config = dict(
    num_hidden_layers=9,
    hidden_size=512,
    n_experts=32,
    experts_per_token=1,
    d_expert=480,
    d_shared_expert=0,
    hidden_act='swiglu',
    moe_layers=[0, 1, 2, 3, 4, 5, 6, 7, 8],
    router_score='softmax',
    normalize_top_k=False,
    routed_scale=5.66,
    balance_loss=0.0132,
    balance_bias=False,
    init_std_router=0.0105,
    lr_router=0.000915,
    vocab_size=28930,
    norm='rmsnorm',
    norm_eps=1e-05,
    tie_word_embeddings=True,
    optimizer='soap_variant',
    learning_rate=0.00176,
    beta1=0.95,
    beta2=0.99,
    batch_tokens=131072,
    max_seq_len=2048,
    train_tokens=1465000000,
    max_steps=11178,
    dataset='wikipedia_en',
)
Below are experts of layer 4 (counted from 0) of a mixture-of-experts language model. Rows are named router (the router's row for the expert), gate (a neuron's input weights, with its number), up (a neuron's input weights, with its number) and show model dimensions 256-383. Each number is 128 + 24 x the weight over its row's rms, rounded and kept within 0 to 255. Numbers have three digits each.
Before each expert's rows: a language model's description of what the expert responds to. This comes from a sample of Wikipedia text that the model never trained on.

# expert 4
What it handles: Mixed bag of digits in years and coordinates, pieces inside German or place names, and prepositions like to, by, of, without.
router:151105160115088167129088156160146126120092153108122145176115142093106144138126115153127139139112109098115113115127144117123087162134121172149144142133107100137164144123126074173135113137137157162129088109161146173087105110131117138100097144118160155156123146134126128124116126119115119141134103119119134130154133142138179080130086162116166131129146155131134085137096112147132146142111
gate0:108143100112121132117127128139093139128126109103147156146130138147121138115109125120166102109109141109138138207111143110135154160156107128116139143103128145122148086204135149147152103151164129124120131175130161127117131169113103172152153096108121161143141144138062127130155133102121158150123122130134163118110136156106206134118128137127113091129129123082136149151109179117110126134134
up0:115137111136145147140106142093070113177105097115140158146111194094144131108110138094141134117127128147138124087146107133086103161134156064093133151101098138087095155146144120143120134113122157129121166150131087072087160120095089089083150115145137110111147143128114131152147108070139106169144123111126132130134100143092148123139161146108122150099140112140125164150136148121096163090078
gate1:103121152118158146116090134136181117130110124107135141105139176129106131116118099102115141163102134100127118184119189157152148085113114144073118139108116136079166112122120133102126107129154101123134111134128152130116152143141132115153147141096143132122099121134122113143114126117062079123136160139175126157118162140152140143128126115126110149105135176131145157120114128112158116116065
up1:107097135139105153092088091127146161119103114121128140107133143113124138124081086086110160181134149095094108137154152155121185107119140154093098132133103111099116121149136069098134132123147133116136125133132114159139155124174140145159147131126117132125118156193165100157131140124106105133093175149155113141114132133144090162125114123125117172161141151168129169114118141104144111108064
gate2:135093117094137128107156093106170144127143119157138128137150151140116157091104127132080106144140157108117144136119161084096158130140134152116100115086112083149132130114113133160113114164102112137151102132124108142133139121094165121124137122131121131107067095161119170137120115129166088145099148145099117130140136133167137158113107170090215163149121112136106157137179104109124131126100
up2:128157088136155149144105156126143135158090132097137166105135138120082126110101143125115086140094094082098106151134142125103130149148154142075136124103136138135139105122136121155157133180178114124135088146143121112151161134145132158129143098153135086123108142178104181162110135153132126130107140115111129137183132138120118146167124115121186142113113096118128198128112172116122180119128
gate3:144155104109110130106074053136067138124151150101145141157152172113093146156146136121160128088167112098109158172107125110144138127088095119110125130116155135144111110101127151132128131142121119147137115170131141116167133160188147148131169079161126133136102142146144127074114141176158107133139130115078123102094125108126102116115140113113148169130096084128156144114101126127139143097164
up3:121111113158114157103086159149136153139165116161103160138136130085115128122064142160125132135108128141114105136109127086127110078125112136090128133155149108149155128103151110140100146135106125095105117141152108126102130128142101117096127127125166094120114104096111106139141152116090132117101127127112127153095111131091117126094108115170134156124123124144173167057122126135106145096154
gate4:091134152142124138122127110115138139127111106146135206132123126112125078085077107072140090100089103114163136140129103144097152146185151127118137140108115105124104130156144093119145112102112133088132163167087122161085157117111107138156137142122145128088161131090099129147136137082104086137135123131124155108090090153140158135136109145147109111064111152115151149149139148142122117130102
up4:107176135115067186130115159164139150172140147153114103106081127178111157165143131172141141114134136112155154134123134146160121134130146124189112128115144117111141122074093141174099084112128144088098164119129175123148140124151128122128109119132124137092137135114154136152123143155122178182132135125149124137141165084115106135152152082185138106138107126145154101129133098107120125152149
gate5:138104115140151109135132134108093166160129161093140146162167148098115166134117123115130127130119103148086133106135105127117155112106107126085160144135098165164103098120115138104087142101100134121139145111108165118084151107153090148111168129140111136142112121100109155110118117185142118105106079112108092123151103120149143101118133133174139120119100165122109093116162115108156160137145
up5:101117118156169123108125163142088136122149128093137116062155194093163133133076105131157126097087170142137123135146148149114066111175147163142137120109143089145112150073145148124143076092134115135140149121105126135128129084146152129157138129141131099086100132148136139155121098156131071146102135085129112167075128152175155127164136101139060130140076146170153076130129069119129080106130
gate6:154106150112118102153114137124132114138154150142141100100111123134105102095121121095093129124147163133169105133146150120125143133113123166084089178140140133120152111134124155097177154161124100139107109098100143115106095160112150169159118142100133116125156126122167100106114137151122145179135090103125118134158119119068133112158158120106117112111124140120115200160106157113150140151091
up6:095133116137143151108119104153127131128100120082141130115104063112141141123097116146145115125118114152084092118127107153135120130124152127128108104150110146126136105092149135135134102149114102166127155123177143125139126181136154124132133100139134143113111151154111129124156095109119147114107141115151118114123123145143135093126142109149112131112089117134150142148106102135115179117159
gate7:132130132134146141135135112116126099151131162161111139096135134176145155122128118108118146069149123122138120110121125156119144166111091140096114155107122115114154108099078140114053108116155140135161164160119125112137134102068084169176113113099147131131126130103100099118117122146100130111181143159122121103142071167109151113107101113164120115133148120137095101123148140118106095107126
up7:137146131112114131119106120126129185118169107052137133146142102106114138126157129104139104149120066116158153104141121081131144137121097153106125121122093140152113097146143117099179147100125143102136124158137146130140101136149114145133105124138125105112142097044169073077142172099128164124128092108082117104130138106113138132148122131110166136103168099132143129147110136139140168111117
gate8:136070112135164148137146127148140098079141087165179131158097122160129130137139107163154180084129158173127123130154124173130142082119130152145117138162169153132143090122101130099160132094140100125119119144117137148117130149109146121163129128130116076166130129157126137103136126112104084133111121113129109146104084165134117151097128110063072143162157139115123120171110111102134122131060
up8:110156101108131117111140139121110091131107120129130166105096153093111121144131137068152093128107095107094103153084134146157128153144105090129148100141073178121103040122173111113099132121108136120103134089168154116108133104100126114155123135168145150092103155069150149146117143182134116135135155162150099150119146145086112128157193116138126102129135119108119120153120154143116120125177
gate9:203125118100146180130103105105141168137151126131137141092118101094146166135125084159116103195148130150135108149151104140106105140116205135120143120142122159091138147105147107148124171108107145156146106118102112129143124137134139104135112099152154150097137123115123118192112133094177182160135101104144108097103129126132126087116094156148091099124145140135151144140133089149143148092112
up9:138134125136147094150133170133157138147147107134147155112126145051153070135112127090092121169140133144141145121120114116128156119131115093108155125133092152143120144107141179105157130099162127120130106132120103155097144145153145118107097135157137129086151121072156124115135076145108116082122112095149119094123134142110125138114098175149116149153123142172171127120139105161134157148146
gate10:147094093104104105098151158110122133133130105079115134113147095100120132124088154097122128091104134121200113125112115146108125114149130091131148130119132139085100136108133132096088136138123134133150117132098122109143103112125174154068115115130155114133083118058098165108096149097161122108092132134135149170089128084142124075109142104099104061097138106096123091121196093127118148157159
up10:134098117132139094095106114105140107135145137121110182136149082107100084089131130116103154117128088116124124093093106136091132123129094087131127125135161126109100095150153124104068155158107157181160121160137149111183117130110145138100143117128152141159081144141117161108088138126137187106104153146084121134080147139141112109097126135110109111130119110091125116126169141125147159115104
gate11:155105119124140134116097126129119141173087135087099142141081119142159115160145082114113120103110176139135107115129161162142107097151135135158109133126113087102117139087116154115097121088158110155125097165135149155206156110100124177162084125098133111114076136102131121094124112121184097113085115159119110162159132145134097131068138107093140151142163120100115099115133103129128097148124
up11:139114098129156102102108113154090120097137149186102149128142130145118159090083140093077097141147123107107156139122148138104143161141090134103124114133160124111159097154139161122154111134142122111158140143115149107118132078169129128113158107146125155147138125135139071111129181106110155092176155078094116142075156091122120119156121172151128130142120108110113118166112119171141156110141
gate12:174100145133047137136153111117146116175137117127154079123150117092156129142082097109099106166196141139028113153154100147150126149136125122133110125133136078105110152122105065100156131133116119117163122116093125056156090163125116087133143128145153156104095124119090116139117162122128164124159082138169146137097192118141120117123148084131135121128148129138149090124132144130132123124152
up12:169098122119128094156137138105148125109143122173137152097167095134096135139158108138139076097086130079088143105121112083131111142096168147167116147138104095099146138112119072128140139122095105134127114109158135096132109132137129154180129148113115131154139134118139141124165107150180115138180121189142114150122107131123071131109117094124180169113158167116130089148102152115118141179132
gate13:160134150117125132153105103077119160162119129126128119106102142114150156121131118134134125095133164096154111100135131116101112137148117136096130134136134166093158111140136111116099179085092121120089086108164109069171130160118097173089101128140135145100153112087177094101116090099160109170165148136121115136131099146138067145131139096097094121085129136160149146098085127139119174084166
up13:098106102124183114107153155195119122129159127129111185143166133147122107159123144119108139161151133137102149147165122125165152128075113110123166117110136079133114116175138118116122114154121129115168143140141140159135130084143124112158135144119181097151084147181107146161090158154111177127104158126106082124159151095097158167125108122107154118149127124124098116144177124140096117143116
gate14:121109130106124133093101110115189134202127169100121149153122136116122048109153135164082142133166140120166143163135164165153110084134127132161108100105167130090135104131168167113139181116118150062154107151134152114116113111123134110136145120106114156101117166144084130101130126149152141109126100132123118149101124139126116133176160148122135124157072086114127125176116118135111101138075
up14:098076151100141123122126118143141157078163128148133073136166137137121168124101114124170136123165106127079110125117133099110128161097090186132128120129137139158137105140120110168149138150148139174162110129126108114115152111146120134136090153163158109129153109095159112143147134131116121194139119106140102142131130085130092140115118087126158140188121139112134126120131112121131135118118
gate15:142117135173143125151129118130138127161140125122108108080153119109150105126158124100175109145118114116105156098149108105138136157149126099112107125139167157114094140128152140149140116101117104139105099136118128109119150133118141107145151079153153138101145063144115128114133126119135168148106094111130125124146178115147111125139152079136170122164162061140105193144144143130166133125122
up15:160109104115129122122141144100109115137132130099147156087140169139089114070117115139096151175134155111179109171125119142116109128127135123140142103123105109118140118158116087133144149104127128136116135132142111151122135115115156160127109137124144141142070150110149137164116168138155167118168133125119138162134126134152110104152140146166160101096171160099154135148124102120129114117087
gate16:127100116132140132097082131087100144120139098120156163112096138137090148093114104142128167161096168128139121115163109187132131159105146158159133143094152142135124098142130104111142119158082132094133120147112104086106153151158121133128114110142115110121157143153143118185097160154084113138133110122112185142145167121159104118178180146140088129104130133157050140139122132098119144125121
up16:123127158147119143140158178158168151133121118107124148122181102126185118152117174107151146125121115133125126156139148097150131115116153135099124128137115083071099207102102185142103138123138134169102086144141123190102149107119135140099094099139146106132084146156100167088160066115147115124126119100162080121125094138105142136108134147121144164154145091102161106084163135130133112116155
gate17:091141132147171142128078131084192115171124134154172123086147088143136102094098124145153151099129135134176111114088135163145125110123107149149107119156144159152135154145146128102117192138135137116166096137108143157106133135110116139093126126107151148161132096184168102156138113126074129129152088142176116109173093165115133127157135127124138146124100117099114122127134128142129100182133
up17:147141158152123153128133157123077134144140133146180119129150126110124131148153143136117127151097137139135138125148099146149139129127127091103143178146126137124099154091139162128158136160131121163096130140105119104103116189137141113193120118165126173118120158118108160118158159108153066140123165143151110116115168141166086134115135142161106135113140122115081148146163097088166113101101
gate18:118068114170069151109127113102138127127142134115149102142127109115194106108160138113119129080093106109137136123162153082119130132110169123127118102131178133149135146106111160103124147127150132117134105140106118194153130119172147140098148149142090170109145095125125138152116104128109131179100152120135128117129129154126166132096146142084121135153111115113128131121157124114137144127091
up18:134143187152115160154129138133124122134097112127087138120075133133121190108106144144144097128126143115171076137132182170119121149136127097149124108117112150142122127103146087117115096155136196097118132145130095132121119117111141145138155148147134154179123138153105150130128131127133116149163137133130142104124153112156130134131131123119100157158106102126151115130100139117097142121171
gate19:103150109115146071103130110108123159134136117099133102138137109108109108121154149116101085104141148183088140106114123114103161136130130081110130076124170167109154102151111169111140148123145150105152148146112106103136124147107129147137131106129121110136146070141121150153148118119112121131171124120068100108105106152160093135110147120100122111095121135113151136147120157162134170098138
up19:144146131133147089115104140133076123145122117119129069099145139152125113136151112110117141170135117133110145164125091136109124113114078116079121148154147157115097129163085115170119150095133127156124134116143152071101168156135138188124067083140161125115140130122158108099183148112121128110123100083084101136144160125088134114137127128140167122100111111139188125113155170131102118110095
gate20:121092127163128119103159105129117136129119159117148149080137120164104139124147136125096120127114088164141129147132151181117117112158136120140113138082105102111104165140143135152104115084134118157108148086127071108115117128131147152139129108119121140138195134167117073128203161152091122147166133135124145135097138149102139147124171085138128138117112143109121069160137156112152126148144
up20:097116127114187119130109135147159092134123120103147124129150114131080106133114128115115084096121138173112096147182141170133093156112128124103143113109117124143107157136172116146124115074140125161116132090112150126129121164148142161098110140145147127135143123163092153119123156135113115156181104138160158153116177177156114111133194120141149082149135092133113139177153158144191139148118
gate21:111119150118117173139122138177117157127116150104129139099131166073129109113129180124149136130084098161123136134194167117166115112111089163084148133121063118114060108156115135096128126111152122150124152156129117129148178148135097105145131101179164114161108134103120098125125083143120123129182131142123123122126182157141119113131174080103122123088119125138154121120128155108126130103076
up21:142148146160091106105140152175159134144102089104167152137156100162154147143143093125125095098114161133117108124123114114142163153101132150096127115137157161154144167093103135132101180122126121097115151100150130145133128123132146097161146147128144132158109074163146173126086155128118119153101126097142153153156137113136152106128087149146109130145139119109139127091109137115106101140136
gate22:146109118106110129133146138108163132074122114169163181143167103101137110128147098113140140121097137138118107138169115099140139113133134167171101120092139068152144119113170116114123147162134124111158117121140161054165099094132139153165120160124137112113124134085151122121146104087145107135128083139148149128099132143186139130121100107120113145133155107107116081093121089106121154152119
up22:148098148143136092156090158134142154127119152131119168131122141185135161104142151121113094124129133127127131151127083198117141136108117134119122105103159137110134111101100168142148113119111133144158125130132150149159087090159122104141129175167137141141142130138131154104089161166066128126167130144150083114140146140123110109134150114117202122130062159123097135146124151135150086125140
gate23:118108139115134120113152102098114105127119184100124133130127058138214131135121160106157121127124162121108166100122135164107172091141142141124115146121090170103118131152099137167134089126192124141100149068059167128098115106135136132143103093152159129160104156122082124121115116127122138106161152097155159122118140151127149137167148153175101051137136116163112084121132163142144125147100
up23:117108161170121127129109140121104103076113124109171146112096172168108144115102145150140119095142085131147130118162139077096088132167109150143138142167153123106109158101123093117113120134158130140135111153139139098157130185199159140132155143121156128122103114144123132133107133089093116122126079125131143152112104116118147106111132092105143159134135100142117126147142137131148105158151
gate24:130122147121161126138102147117128126111099160115142118100178158111123123126142141136132104134136109162130141140133147132146172074129130120119144145146100080145074133125149130117148096080170118158150169165142100122157136169123117115152115166134177101117112128097139064130125136099152143136100113117111118089144162139094129128148113143164103128130124104162120117139075082133127144098135
up24:121132092118150161174141130151148126141144131127134131142127115146127129109148114104125160066063132110137096125084102092122145102127098171105117109127120087073209114114146109102102124154132150121101172158104137096123114101098098154145115111096127104111097141153158150113092135116121089112101167154094121139178143101105148087112109109148087126140140097167089126072111138140167127154135